Weights of a small mixture-of-experts language model, trained from scratch on English Wikipedia: 32 experts in each of 7 layers.
Below are experts of layer 5 (counted from 0) of a mixture-of-experts language model. Rows are named router (the router's row for the expert), gate (a neuron's input weights, with its number), up (a neuron's input weights, with its number) and show model dimensions 0-127. Each number is 128 + 32 x the weight over its row's rms, rounded and kept within 0 to 255.
Before each expert's rows: a language model's description of what the expert responds to. This comes from a sample of Wikipedia text that the model never trained on.

# expert 2
What it handles: Personal name parts. Given names, surnames and name-ending pieces of people and some places, such as James, Johnson, King (Martin Luther), -ley, -son.
router [170 187 140 144 130 154  80 122 156 136  73 140 101 124  77 154 122 118 135  63 108 110  75 150 125 153 139 122 126 140  95 135 155 146 128 142 170 164 130 108 142 119  95 160 115 196 144 180 113 127 169 143  91 111 118 108 127 147 150  83 138 157 113 124 127 108 115 153  66 135 120  73  40 129 150  85 156 113 110 117 144 108 156  33 140  57 125 114 158 125 163 154  60 150  99  97 101 161 163 159  85 151 178 189 124  96 178 121 113 106 120 147 151 116 130 140 111 159 136  89 213 189 124 107 132 178 147 123]
gate0 [125  99 168 139  96 145 157 121  69 127 177  60 156 118 110 116  74 150 138 189 136 113 149 121  79 127 145 115 143  52 189 187 138 111 143 152 129 192 139  86 135 173 108 168 132 140  86 141 112 116 137 132 155 169 120 146 181 112 201 118  96 194 155  90 131 112  76 129  84 123 137 182  93 153 154 179 142  74 135 146  93 129 106 105 159 146 123  76 116 181 170 140 143 107  96 146 109  92 117  94 110  79  97 121 167 125 144 125 178 129 119 122 169 174 102 125 141 173 125  93 126 122 148 189  72 134 159 155]
up0 [164 120  64  70 102 100  96 134 134 151  91 167 104 176 136 128 106 112 119 114 145 112 196 132  87 133  76 194 167 175 106 124 148 125  89 133 131 135  86 126 102 156 113  69 123  95 173 135 158 175 113 173 111  99 108 107 126 142  78 115 125  31 103 121 106 101 165 158 165 139 128 110 182  92  67 101 125 113 108  86  98 135 122 141  67 190 131 181 156  57 175  88 153  88 114  93 131 153 125  70  79 135 145 160 102  88 118 149 189 124 143 108 143 167 122 108 140 112 132 103 142  98 130 139 118  99 143 125]
gate1 [ 89 166 106 135 106 118  72 175 155 144 115 116 136  72  43 170  98 117 147  64  73  82  94 100  92 159 136 109 133 121 107 130 114 140  32  79 179 121 163 107 177 196 127 171 119 183 125 101 140 151 146 123 118 116 153  94 186 162 113  69 105  76 110 116 125 132 125 128 110 118 106  88  79 188 110 156 168 144 124 124 171 135 135 100 154  90 134 100 171 163 124 140 141 131 141 130 136 156 150 204 134 119 130 160 127 162 159 129 134 153 106 151 146 169 182  76 130 125 101 127 169 165 118 148  97 177 119 139]
up1 [144 139  99 112 170  96 149  93  99 168  85 116 160 115 140 183 173 160 130 141 144 129 130 143 122 132 143 132 146 128 173 125 199  96 122  97 131 107 109 168 129  58 110 116 108 140 130 135 133  94  99 151  93 141  57 155 133  66 137 159 143 203 145 129  61 138 119 141  66 117 115 157  65 168 194 129 124 122 193 112 153 156 144 104 203 186 134  98 185 139 140 188 120 170 118 100  98 131  84 113 108 142 163 112 102 105 107 130 147 170 110 167 101  85 101 130 160 100  96 135 120 113 152  77 152 131 159  54]
gate2 [125 139 145 151 127 138  83  98 100  89  64 115 125  62 105 128 150 189 131 118 109 149  77 142 119 137  88 155 141 127 203 135 130 162 112  80 147 110 137  99  67  87 162 103 132  93 166 112 153 178 120 106 126 127 156  84 173 116  89  99  70 148 144 174 137 149  87  81 128  80 180 125 119 117 138 138 125  67 158 156  71 131 121 111 138 118 138 109 155  78 140 140 144  98 177 203 112 136  97 173 131 106 122 112  38 131 120 158 118  81 134  41 121 147  96 143 124 104 148 121 105 153 164  94  83 159  80 118]
up2 [144 105  81  98 193 167 177  97  55 137 118  84 134  80 131 147  65 131 112 145  89 166 150 123  98  89 138 145 145 106 146 132 115 115 137 126 128 117 129 144 126 112  99 137 107  87 138 120  98 173 116  70 112  89 129 142 143 110 139 130 156 144 176 106  67  55 138 183 133 128 130 141 138 191 179  88  95 130  83  77 138 133 124 113 188 134 106 164 182  73 115  87 124 124 108  72 158 134 165 138 169 127 131  89 155 143 140 122 167 164 159 110 186 150 200 185 103 188  78  97 154 154 154  88 106 130 146 120]
gate3 [130  30 122 158 162 104 149 140  94 187 113 106 123 168 120  94 172 169 123 127  97  96  96 134 114 105 164 137 154 123 143  93  38  79 103  75 130 159  96 152 118 189 195 219 128 151 180 110 132 178  93  47 104 131 161 102  87 114 127 115 119 165  90  78 133 105  92  81 149 161 155  84 116 178 139 115 108 142 109 121 131 137  82 131 129 115 148  84  98 109  86 161  89 113 147 143 135 141 128  79 164 116 173 105 163 106 108 135 129 144 103 121 131 117 121 120 105 145 102 134 130  80 123  82  96 113 169 115]
up3 [154  96 131 109  87 141 119 154  95  92  96  94 108 176  83  98 186 127 129 176 147 139 141 155 110 137 107 115 107  82  92 166 146 106 112 129 146 118 128 166 102 177 147 152 112 131 179  73 198 169 160 139 158 131 163 112 147  80 104 191 147 113 153  75  89 129 142 127  79  94 141 123 158 156 114 163  94  98 142  82 119 116  88  88 173  84 109 149 132  86 117 110 110 131 138 194 215  78 152 210 193 123 101  84 138 176 129 156  70 132 129 116 112 148  98 185 106 123 112 108 118 142 158 115 120 160 126 161]

# expert 17
What it handles: Mid-word letter pieces. Short letter pieces inside words, usually right after a capital or first letter, e.g. b-le-eding, d-ra-fter, Mount P-le-asant.
router [137  91 136 126 133  88 102 144 168 123 138 112 122  68 113 105  85 177 176  98  74  60 142 198 140 128 154 127 176 123 106 137 143  65 132 114 140 137 163 116 173 149  88  95 152 145 125 170 118 133 136 105 112 137 140 120 187 141 142 130 161 227  90 116 150 115 149  77  70 111 127 107  55 153 186  90 115 128 157 102 145  87 107 108 123 128 118 117 155 105 185 138  92 147 110 117 161 129 126  78 129 115 155 143 105 200 200 137 119 190 175 180 131 112  72 163 123 143  89 111 169 149 147 147 143 115 161 125]
gate0 [132  94 164  54  93 112 170  90 179 162 145 123 156 158 131 116 162 177 163 118  94 102 159 166 110 108 146 155 182 150  84 152 164 123 125  81 148 157  92 155 189 142  93 187 148  93 133 114 139 134 177 105 101 113 111 145 125 174  94 141 127 134 147 115 105 153  72 178 132 137 188 117 116  72 196 138 137 169 103  90  92 131 148 175 121 116  62 132  86 124 154 162 124 110 157 102 107 176 130  87 104 134 153 117 100 159 181 173  91 161 130 142 177  66  98 206 123  95 103 143 138 157 113 119 165 144 124 116]
up0 [129 164 177 155 182 151 123  80 159 146 141  85 140 118 126 140 109 138 130 122 126 112 159 133  72 146 197 118 120 159 182  77 173 171 139 151 123 126 130  82 103 127  73 196 150  65 142 118 132 163 102 133 100  94 145 142  84  82 128 123 112 109 180 183 195 176  74 141 131 174 101 144 101 119 119 112 120 151 154 106 173 147 101 189  91 165 136 179 147 108  90  94 156  92  77  62  89 109 163 109 172 184 140 115 162 176  87 110 153  98  89 125 104 124 178  96 153 105 137 114 158 143 110 156 145 127 133 116]
gate1 [167 132 136  99 101 124 112 159 144 140  91 140 178 133 130  82 133 138 177 126 168 133 161 200 136 131  92 147 182 122  46 168 117 158 125 160 128 106 103 107 159 161 149 111 117 113  76 175  61 154 181 110 130 138 149 105 116 163 100  99 198 150 157  94 186 124 119 116 101  67 120 152 136 167 151 124 158 128 160  82 112  78  66 107 111 146 142 124 128 135 110 135 153 132 157 206 123 138 105 110  84 147 164 116  59 133 161 138 130 140 141 113 137  85  91 165 169 123  84 188 161 102 118 179 160  84  76  97]
up1 [153 122 155  67 119  86 148 200 102 173 140 101 145 117 131 138  94 155 134 111 143  90 117 138 107 159  90 149 141  75 110  95 136 175 139 157 137  68 130  67 138 197 108  95 146 182 110 151 103 107  80  95  42 110 190 125  99 124 124  83 140 120 146 123 173  96 142 104 129 122 126  71 112 152 184 119 180 127 176 106 127  82 107 119 121  99 141 148 108 167 105 174 187 133 148 154 128 139 123 164 148 161 227 143 148 119 190 108 146 129 168 140 101 114 152 188  96 110  99 140 180  92 133 144 138 116 102 123]
gate2 [139 109 125 198 142 146 110  89  83 142  89  59 145 169 140 174 126 116 110  90 109  88 178 177 138 172 135 115 205 159 109  95 148 130  28 154 119 138  85 131 107 168 105 127 191  70 128 111 148 144 142 114 193 161 135 106 113 135 164 113 109 148 180 168 168 123 158 140 127 116  70 186  82 110  93  73 148 143  98 170 166 154 110 105 150  85 124 142 115 155 140 110 141 133 132 161  79 137 141 161 133 108 134 101 163 120 113 191  76 108 121 113  85  68 111 163 113 139 155 135 137 100  87 112 171 136 130 137]
up2 [124  97 114 130 127  96 121 125 132 148 128 128 122 177 151 171  81 112  91 112 109 120 148 183  98 175 131  96 164 114 137 156 107 108  55  87 127 125  45 155 121 106  83  98 104  94 109 123 122 198 179 179 131 179 144  77 146 162 172 123 134 157 130 135 168 122 162 129 161 146  82 166 140 134 129  48 150 123 146 164 133 124 102 154 126  62 125 113 138 185 110  67 120 130 139 164 163 154 151 124 107 101 167 160 130 112 136 225 110 163 116 170  92 107 121 164 137 171 118  76 154 155  60 131 183 142 138 150]
gate3 [190  66 171 136 151 138 102  58  65 116 141 149 122 115 157  76 105  78 159 106  82  99 148 143 137 128 118 103  95 158 145 154  81 172 133 137 114 130 142  98 100 133 139 144  85 140 106 144 144 110 191 124 115 155 120 116 181 145 140  81 105 179 148  96  99  98 173 122 115  93 142  92 155 154 189 132 149 145 114  94 123 145 127  70 149  61 153 190 123 116 166  97 106 114 145 155  87 114 160  65 111  95 144 151 132 145 141  99 122 148 107 127 105  97 138 138 146 209  41 134 147 146 213 101  87 106 133 129]
up3 [156 226 127  76 134 143 141 150 162 121 127 109 157 183 187  87  90 136 113 124 108 164 118 148 128 190 144  97 122 154 147  79 127 182 122 129 121 166 116  68 161 129  69 120 185 163 127 130 125  88  99  91 112  99  78 106 130 107 120 159 125 138 122  93 151 130 153  52 186 142 143 151 118 162  90  94  90 119 214  87 128 173 124 140 102 184 155  67 158 180 113 107 171 114 127 154 130 132 105 117 113 125 103 100 121 124 172  86 146  95  89  86 114 134 155 178 144  87 130 111  92 126 120 115 186 165 142 131]

# expert 15
What it handles: Consonant-heavy name pieces. Word-internal pieces with k, j, g or ch inside foreign names, usually right after a capital letter, as in Togo, Gogol, Lalkuan, Zhizhen.
router [160 184 147 118 142 175 132 111 156 125 133 124 159 123  96 156  87 144 127 118 116  76 104 176 146 112 148 169 186 116 138 122 135 119 153 147 209 148 177 133 161 120  38  61 115 155 141 173  88  96 119 168 105 135 120  87 101 162 154 121 145 153 115 166 134 108 154  74  81 130 124  95  91 162  91 134  94 125 156  91 127 131 100  47 165 125  99 129 161  97 181 131  99  82  75  99 156 153 126  93  73 105 109 138  96 125 144 124 124 145 158 198 156 124 136  81 123 133  60 101 182 155 126 174 130 109 173 148]
gate0 [132 195 145 109  63  90 139 158 146 153 158 131 120 195 114 111 162 146  37 156  96 138  83 125 163 112 101 127 130  99 211 157 148 158 101 156 175 125 141 167 106 137  88 136 177 108 131 130 141  99 155  85 150  88  91  93 105 123 148 138  94 146 205 145 171  64 159  85 113 133 160 142 173 140 146 101 158 146 145  74 139 107  72 127 146 155 150 124 154 117 161 156 102 153 133 135  83 210 118  88 112 121  93 102 143 113 137  93 124 134 102 163 145 143 101 156 107 127 180 131 117 120 121  94 148 106  78 205]
up0 [ 75 152 115 127 108 109 107 112 134 125 142 144 122  91 136 122  44 139 162  74 169 132 123 149 145 133 111 140 126 112  67 104 158 134 183 139  47  86  90 122  82 121 133 152 156 149 174  77 200 176  87 129 150  84 127 115 112 116  97 131 120  71  42 143  60 157 129 162 132 116 141 116 140 100 148 168  96 108 120 135 102 102 154 131  52 149 113 105 124 119 122  54 146 161 138 107 111 200 167 119 110 129 147 100 172  85 113 166 118  94 112 134 136 138 126 124 158  73 113 163  75  86  93 139  96 144  93 157]
gate1 [105 231 148 158 150 155  79  89 158 108 111 110 167 190  67 142  99 166 158 135 135 120 164 124 158  63 153 114  89 130 136  91 123 130 174 143 112  90 138 122 109 145 106 131 139 156 196 185 103  96 144  69 143 204 132 174  87 113 144 122 159 135  76 125 134  95 123 110 107 130 126  98  78 199 139 114  96 134 111 132 122 101 111  99 123 139 161 124 120 168 151 170  82  75 139  78 172 123 163  94  94 135 108  76 138 129 156 171 145 141 101 153 140 115 157  43 140 109  94 112 146 109 147 167 159 145 104 145]
up1 [146  88 126 110 135 116 108 163 131 131 140 111 145  69 104  77 172 123 145 135  91 111 110 176 133 166  79 124 151 145  83 139 156 107  79 110 173 113 146 120 139 152  96 165 141  65  94 127 135 125  98 147 115 121 153 119 160 162  88 126 118 185 190 201 152 120  83  85 162 147 114 193 117  83 139 182 119 114 100 148  99 131  96  97 186 111 120 176 153  83 158  98 178 168 102 133 118 179  86 142 125 131 118 118 150 124 142  25 122 176 126  99 107 107  79 164  71 127 167 183 152 118  86 119  74 126 116 134]
gate2 [171 136 150 148 143  99  91 102 162 157 120 107  97 100  95 124  92  85 156 112 147  61 195 164  95 138 151 102 161 151 157 154 183 141 126 157 169 105 153 158 100 133  74 132 145 132 149 153 120 166 138 133 123 135 160  88  61 126 136  91 182 175 102 205  85  51  80 182  65 115 116 146 151 153 121 123  81 150 171 129 154 137 129  73 115 116 136 110 169 119 120 142 150 138  79 108 138 112 155 117 129 174 115 167 121 115 136 122 120 128 184 130 102 181 196 134 117 167 102 115 136 127 182 127 183 162 160 190]
up2 [163 186 144 118 196 110  82 122 138 130 172  91  99 135 111 123 166 154 154 106 138  79 160 146 182 173  98 115 147 121 178 104 157 117  98 152 108 121  98 164 109 157  96 142 158 143  95 153  91  70 153 165 115 125 100 116  98 140 163 116 149 165 140 171  95  32 126 163  96 138 132 152 153 145  96 143 111 139 153 176 184 208 173 145 138 106 110 177 157 136 104 151 202 150 113 122 162  68 129 114 158 199 140 151 155 113 181 126 109 145  72 156 113 108 149 141  78 130 167  92 114 166 164 146 126 161 144 128]
gate3 [129 105 120 101 122 100 140  49 106 135 148  90 172 160 151 171 134  75 115  88 112 114 119 147  58 171 141 130 145 128  83  57 115 118  92 129 166 176 131 121 112 132 103 121  75 183 142 211 123 107  87 141 104  64 161 141  98 144 134 120 119 131  86 158 121 116 184 134  93 177 101 167 113 135 137 138 124 134 107 137 161 158  87 215 126 139 163  79 184 203 141  57 144 112  96  96 129 154 104 130 106 119 145 122 121 128 155  81 122 117 124 145 125 151  75 180 159 169 112 100 109 111 126 121  99  61 135 142]
up3 [106 196  99  85 163 128 163  91  76 132 141 147  69 179 129 120 116 110 142 119 122 140 125 154 106 118 118 120 136  83 165 158  94 113 107 139 130 107 153 146 179 124 171 196 143 154 141 194 118 102 124  90 159 108 176 116 101 110 115 111 158 132 127 197 137 145 129 139 132 175 117 114 165 178 154 142 122  79  78 107 124 130 139 142 128 170 193  80 162 138 152 129 105 112 111  88 194  56 105 110 150 171 128  94 130  93 113 133 153 209  91  91 120 120 146  83 158 100 223  93 177  98 116 133 161 124 164 106]

# expert 19
What it handles: Inner word fragments. Single letters and short pieces inside words, after prefixes or hyphens, as in Foot-n-otes, un-n-ecessary, Semi-final, often near markup.
router [170 106 114 173 129 163  94 129 101 142 127 115 109 103  92 163  98 116 152 135 177 102 146 171 147 128 195 120 142 121 121 149 106  93  81 120 159 134 129  90 164 135 114  56 145  79 154 187  96 110 147 154 117 170  81 135 124 177 107 141  86 170  71 148 183 128 122  76 100 119 128 100  57 133 148 104  69 134 139 125 147 143 123  93 118 152 133 161 128  79 205  93  85 183 140 134 129 155 122 166 148  90  78 174  92 155 149 116  89 156  96 116 152  80  98 125 166 164 156  58 148 145 101 146 159 161 186 155]
gate0 [138  77 161 130 140 120 157 108 103 128 156 141 129 117 169 119  80 151 168 150 105 102 134 179 173 114 136 146 171 160 144 172 136 105  63 154 136 106 128  88 175 156 132  59 178  77 123 120  81 120 147 146 120 112 116 113 108 115 112  80  88  93 155 131 158 103 137 177 105 115  96 146  88 158 120  91 133 143 138 134 142 100  92  56 127 157 154 148  58 162 155 195 131 189 129  61 121 157 124 158  68  77 131 215 126 158 125 137 117 132 164 140 100 142  59 187 103 105 106 140 138 135 102 138 151  60 143 146]
up0 [ 79 225 141 107 132 134 132 109 151 132 124 102 118 156 126 107 136  86  86 144 153 137 104  99 117 167 129 102  89 118 132 102 122 146 121  55  95 166 130 138  95 133 119 176 105 139 158  82 183 118 127 108 121 102 112 160 144 109 148 148 163 168  99  70  64 154 134 109 144 160 141 175 129 180 108 129 179  87 145 151 128 124 170 180 106 109 123 123 163  78  73 128  80  55 124 119  74 120 131  84 150 207 161  86 105 154 147 131 172  97  84 124 155  90 158  73 191 145 137 130 119 149 121 188 111 177 120 118]
gate1 [155 122 154  96 125  84  96  61 106 103 120 133 115  84  92  57 143 103 148 103 167 166 106 123 122 164 157 183 162  65 147 135 143 121 127 142 166  70 110 103 126 116 151 186 132  82 128 112 166 118 173 111 126 153  93 121 161 176 122 109  95 170  94 135 144 115 110 134 158  80 127 132  89  87 159 116 153  86 140 130 146  80  68  90 140 135 158 132 155  38 149 134  80 193 196 169 102  90 195 136 193 134 104 126 127  73 179 113 150 140 130 122 119 112 106 128 113 144 174  98 111  67 119 111 129 104 136 111]
up1 [ 74 117 153 155 108  70 117  72 138 119 181 138  80 128  66 122 149 147 139 117 102 119 128 150 120 168 102 131 117 107 149 124 114 176 121 160 113  79 102 175 181  87 152 176 120 105  64 110 104 141 127 103 135 129 135 125 142 133 115  80 115 187 127 110 168 183 138 112  92  84 131 178 148 139 189  94 116  68 160 125 176 100 107 167  98 117 115  65  96 114 138 109 115 119 146 212 103  64 188 120 165 162 113 125 116  95 174 114 166 116 158 132 111 113  71 137 152 142 116 106 140  89 183 187 112 171 105  91]
gate2 [137 144 110 115 135 198 143 114 104 124 106 115  71 164 120  99 137 110 121  65  96 101 147 161 110 145  98 143 100 148 129  77 110 132  93 119 179  92  63 109 190 173 130  37  55  53  94 133 123 163 133  96 141 188 126 124  63 138 127 119 145  76 108 146 113  94 187 140  81 118  94 155 155 132 132  94 143 115 133 145 163 161 151 125 111 130  79 101 101 137 106 110  72 191 153 153 156 118 112 113 167 143 127 151 210 160 110 168 105 107 129 168 181  75 106 119 141 107 119 153 115 137 123 137 101 152 107  99]
up2 [184 199 140 115 163 183 171 129 166 123 124 166 105 135 133  69 112 145 148 127 135 153 178 117 122  77  88 126  73  53 126 150 144 186 158 172 128 132 150 117 111 154 158 128  86 139 160 103 106 214 160 143  55 192 110 154 175 120 172 123 148 152 125 153 120  94 152 129 141 125  77 153 172 126 111 188 104 164 155 149 152 156 102 124 100 156 142 131 203 126 163 103 116 119 153 133 131 159 187 143 127 117 129 129 125 159 112 137 121 137 166  99 108 121 142 168 181 101 176 161 173 140  91 176 147  95 181 134]
gate3 [104 123  85 140 128 160 120 117  78 133 123  65 208 104  74 148 114 132  90 171 125 150 143 129 133 130 124  78  99  58 107 165 160  73 105 179 107 114 121 129  70 180 151  68 127 131 117 113 116 149 135  93 148 108 132  87 138 138 132 120 114 132  75 135 124 153 108 117 160 118 112 102 166 186 137 131 140 174 121 167 121 147 197 117 154 116 135 149 152 125 131 146 140  97 143  78  99 179 122 118 100 129 174 189 128 172 170 126 134 135  29 171 102  98 149 169  78 111 150 107 170 182  61 131 152 178 156 151]
up3 [113 188 189 134 138 197 113 172  81  78 100 108 112 146 153 183 156 105 136  48 120 133 162 119  82 119 102 110  71 106 105  89 119 187 126 132 159 131 102  99 105 126 125 165  85 195 141  96 136 188 183 143  93 102 123 144 112 113 136 136 130 116 188 113 130  71 184 116  96  96 122 141 163 117  91 177  94 109 101  94 113 141  93 126 147 154 131 158 109 150 159 112 157  92 225 136 146 154 158 118 126 182 151 109 181 140 118 149 136 170 161 166 177 146 123 125 122  98  94 157  78 128 155 152 136  96 118 143]

# expert 14
What it handles: Place names. City, country and region names and their word pieces, in text and tables, such as New York, London, Detroit, Luton.
router [177 139 134  71 174 157 141 129 106 141  79 128 171 111  57 148 129  81 165  91 127 113 110 157 105 112 185 155 165 143  76 108 121 117  86 173 172 175 166 131 151 125 129 105 120 158 184 151 100 108 128 119 108 151  92 143 116 152 131 142 138 156 136 168  98  62 174 134  42  71 125  78  59 141 121 115 113 172 117 106 107 113 144  93 109 162 128 133 136 105 162 159  42 146 115 127 101 182 131 130  66 151 143 147 116  75 146 106  99 124 126 165 151 113  76 128 139  98  86  68 170 138  92 131 168 156 131 151]
gate0 [146 138 155 159 160 145  52 145 160 155  65 110 190  95 109 112 120 102  62  65  96 134 142  91 110 172 124 106 149 126  65 108 157 124  92 134 139 150 183 144 135  98  86 152 150 119  51 115  97 136 124 103 134 108 121  89 112 138 179 108 131 115 111 135 153 111 170 111 147 119 102 175 112 127 139 128 144 113 109 108 125 170 113 134 126 184 117  94 133 130 192 138  60  71 163 101 136 170 141  93  75  76  51 104 121 132  79 105 138 135 147 161 108 101  84 123  90 172 141 101 158 176 124 121 157  50  97 145]
up0 [138 119 113 143  94 128 118 123 112 107 189 115  81  68 129 138 132 139 161 133  63 115 122 117 167 110  92 145  99  77 171 140 115 160 129  88  65  90  49 107 117 163  83 110  64 189 103  82 139 166 161 193 113 171 102  72 194 161 134 120  99 176 136 119 105 117  87 108 110  92 162 121 173 121 106 147  94 100 104  86 146 147 124  60 116 131 142  81 193 114  95 131 143 144 142 117  91 116  71 139 159  82 108 128 161 143  86 190 122 135 120 107 173  84 142 144 139 141 137 171 107 126 146 132 108 107 144  84]
gate1 [120  97 114 155 197 172 116 210 117 144 118 123 126 126  74  93 160  99 172 125 141 116 100 110 170 127 117 114 113 156  99 170  90  85 103  52 204 133 156 157 107 118 126 119 131  88 167 117 100 116 148 182 137 158 175 132 139 165 110 114  97 175  79 169  82  30 154 179 160 103  83 131 195 150 117 116 119 148 126 117 143 129 195 143  76 131 132 116 117  94 156 145  97 164 167 152 188 109 122  94 114 123 135 153 137  88 112 107 183 146 154 113 123 147 128 106 192 118 138 131 132  85 126 116 129 185 146 128]
up1 [153 141 175 126  71  98 172 109 104 154 145 151 138 158 142 214  27  93 146 103 123  89 131 210  91 143  92 140 121  70 159 106 138 212 165 164  48  92 111 104 119 148 145 124 128 178  91 131 104 103  64 122  85 114 109 116 120 160 144 105 152 151 160  76 112 153 127  90 120 135 147 115  34 112 113 127 137  84  99 123 104 125  79 127 167 126 117 156 110 146 123 140 151 135 106  68 107 126 126 162 116 123 103  88 141 161 169 137  96  72 169 125 120 168 127 158 122 142 108 124 115 120 122 129 149 135 150  92]
gate2 [102 141 131 130 146  96  98 152 183 151 117 173 162 131 109 130 179 113  83  95 102 144  69 126 101 123 128 156 182 151  73 121 122  98 150 162 121 170 130 112 136 129 171 146 178 142 174 195 170  53 153 119 108 108 138 146 117 152  94 102 122 142 167 158 135  74 123 159 172 146 138  93  94  75 140 151 108  87  24 139 114 153 140 112 138 132 154 127 160  89 101 119 102 158 109  96 155 108 181 199 131  80 101 171 169 111 169 100  84 185 129 167  80 136 151 147 122  94 107 168 121  87 152 150 138 108  91 167]
up2 [146 141 140 122 167 211 102 131 162 159 111 172 119 158 146 110 155  91 112 151 172 128 135 134 123  84 102 163  85 128 150 122 168 153 144  86 134  86 184 210 156 148 127 159 221 176 123 126 164  87 100 109 124  86 143  85 134  96 151  84 129  82 147 199 112  66 155 143 115 184 131 134 110 103 123 110 143  78  94 118 144 187 139  94 154 142 143 119 147 131 124 110  96 139 122  57 184 113 128  92 101  85 122 113 100 161 125 129 119 167 180 168 159  96 144 168 120  73 178 121 116  74 106 138 123 123 151 155]
gate3 [179  96 104  73 134 195 106 113  48 161  85 131 121 119 193 113 135 135 121 124  93 164 135 126 159  56 105  91 140  70 170  96 122 181 129  92 164 107 138 128  69 172 158 101 109 133 105 135  92 102 144 106 136 116  94 164 132 143 140 117 144 220 142 189 151 179 123 123 182 157 131 117  89 170 107 171 134 132 156 141 126 135 134 137  92 140 124  67 199 132 120 155  75 149 140 138 141 104 162 123 159  94 142 152 106 124  73 140 127 124 111 135 177 141 178 140 149 147 102 135  63 120  69 140 137  90 167 145]
up3 [ 79 133 149 167 112  46 118  99 173 156 169 171 136 103 108 136 166 123 184 114 160  94 145 101 112 169 126 124 123 146  96 162 127  72 153 105 114  68 116 119 136 135  98 157 127  92 128 147 134 141 118 116  96  93 166 126 168 125 181 129  93  87 110  85 125  96 108 145 135 157 106 151 141 117 135 113 150 104 103 122 140 131  88 133 162 118 136 156  62 116 134  96 167 139  70 105 155 146 122 138 123 135 158 111 160 125 149 146  85 130 204 100 101 134  49 110 113  57 185  89 192 160 213 126  91 155  46  96]

# expert 6
What it handles: Line breaks and list dashes. Newlines and list-item dashes in infobox-style key: value lists and taxonomy entries, such as the dash before Authority:, Occupation:, Term length:.
router [161 155 146 113  81 124 100 134 137 135  94 100 141 111  75 117  62 105 173  69 134 145  93 116  98 141 173  98 117 116  94  99 120 104 117 121 154 128 113 124 133 152 121 115 146  92 178 187 101 136 123 103 140 170 111 111 118 166 116 136 153 150  73 129 135  69  66 161  68 155  56 100  46 113 150  79 127 134  97 102 114  94 113  87  64  80  85 178 102  89 157 103 101 170  86  94 133 130 113 133 109  86 200 164 131 156 109 130  77 125 114 152 165 140  84 160 138 112 115  91 170 150 167 172 138 146 168 159]
gate0 [152 161 146 164 127 174 142 142 121 112 135 186  81 148 120 171 112 106 132 103  84 141 134 151 162 108 177 142 165 140 151  61 129 170  78 174 137 103 115 116 136  80 125 104 102 162 113  97 178 109 158 153 131 167 161 102 132 170 139  80  85 140  98  92 127 101  48  98 103 161  97 120 128  78 120 130 106 162 192 122 154 127 134 111 180  79 128 185 110 141  75 131 118  66 106 108 100 115 126  96 105  93 180 156 146 113  89 142  69 125  91 122 148  94 119 161 154 169  83  79 161 117 144 135 184 174 130 204]
up0 [122 171 144 154 130  89 142 139 108  88 117 135 106 132 129 140 121 123 134  53  85 142 180 138 143 129 160 121  96 121 127  73 120 187  75 167 163 142 120 119 104 121  87  80 117 166 156  67 166 177 161 118 133 145 164 155 103 159 103  87 105  85 158 136  66  95 101 145 104 174 100 154 163  70  99  69 151 104 157 145 128 121  82 160 144 182  96 154 110  73 136 132  92  70 111  89 102 132 131 124 107 120 149 137 111  91 138 102 119 176  59 147 108 126 150 103 185 135  76  70 195 110  93 147 179 155 161 129]
gate1 [167 107 106  96 156 112 140 133 104 143  96 153  80 108  58 106 149 157 133 148 144 116 149  90 163 104 145 162 133 117 154 135  84 166 203 149 134 157 152 165 153 120 148 105  87  74 196 126 165 102 120 180 102 130 131 183  92 148 131 116 116 118  68 146 113 130  78 115 134  68 101 182 114 152 115  91 108 154 142  83 160 107  93 128 102 116 180  91 113 117 119 100 120  97 122 132  89 130 212 111 145 162 151 127 103 113  41 110  62 107 168 162 154 131 157 135 187 129 165  72 150 102 138 129 141 156  78 179]
up1 [107  47  70 112 214 180  97 102  95 139 119 100 120 132 132 132 155 144 139 115 145 124  97 128  84 138 163 148 121 132 109 143 164  80  93  68 153 138 121 128  80 153 176 122 161 108  95 106 154  96 145 147 193 112 126 100  92 136  89 141  97 137  94 164 136 101  97  94 172  64 145 124 138  71 109 115 201 181 148  82 113 153 105 191 131 113  72  96 102 106 103 207 111 148 175 132 129 125  97 152  84 159 120  95 107 162  82 109 148 130 170 136 129 150 117  92 134 147 144 130 157 139 101 133 166  85 184 101]
gate2 [138 113 165 129 138 104  72 132 102 152  47 142  75 122 119  61  50 133 145 101 125 174 134 106 143 230  86 152 176  85 152 108 130  97 125 120 144 130  86 132 136 123 144 130 102 124 141 214 123 118 124 163 120 109  83 132 109 134 104 123 173 152 131  87 148  91  74 137 139 169 125 127 117  80 119 147 151 193 107  98 131 125 155 164 147 136 119 183  41 140 141 128  76 141 134 125 121 119 104 108 122 119 185  88 167 103 121 142 118 125  64  27  98 114 134 109  93 107  92 136 108 136  97 132 136 144 142 146]
up2 [161 101 127 145 133  98 133 174 107  93  78 122 125  99 152 130 121 160 123 138 165 141 158  87 188 198  89 163 170 101 154  85 122 126 105 144 164 103 215 156 140  67 104 123 160 107 181 106 119 110 143  85 160  94 187  98 112 121 137 125 151 139 162 177 129  95 120 158 130 134 111 113 159  23 161 124 120 102 107 132  61  66 140 128  64 105 140 134 146 114 168 130 144  81 110 145 130 139 122 157 127 142 182 109 131 117 119 163  53 112 113 143 161 125 134 132  80  77 137 159 187  88 106 165 130 115 168 164]
gate3 [158  82 193 106 162 155 109 149 132  50 116 122 144 121 114 113  79 119 123  64 121 155 124 144 132 127 121 146 145  73 147 150 114 117 115  99 206 115 189 168 176  93 139 150  96 102 174 125 119 144 156 147 110 151 171 108 151 121 128 118 189 127 113 105 213 138 110 191 126 136 120 181 109 109 106 107 113 105 147 110 165 188 118 150 144 144 102 123 106  71 112  93  97 195 170 144 123 170  96 176 110  67 133 138 129  91  83 145 155 119 121 171 134 121 110 164 165 114 118 105 125 130 126 160  93 186 211 159]
up3 [ 93 162 109 134  78 133 127 135 132 154 127 101 117 169 132 103 133 115 155 120 107 116 144 150 124  97 132  75 151 159 102  63 185 118 164 152  30 111 171 144  99 111 151 104 153 147 154 182  70  84 142  66 122 140  96  91  90  78 110 114 118 101 145 107 123 126  66  89 133 150 163 120 115 103  83 132 139 137 135 112  75 126 129 102  99 164 142 163 107 140  87  83 110 125  65  87 150 159  44 152 158 120 123 128 102 181 208  99 161 176 197  91 156 141 173 122 118 119 129 143 157 123 111 162 138 135 186 117]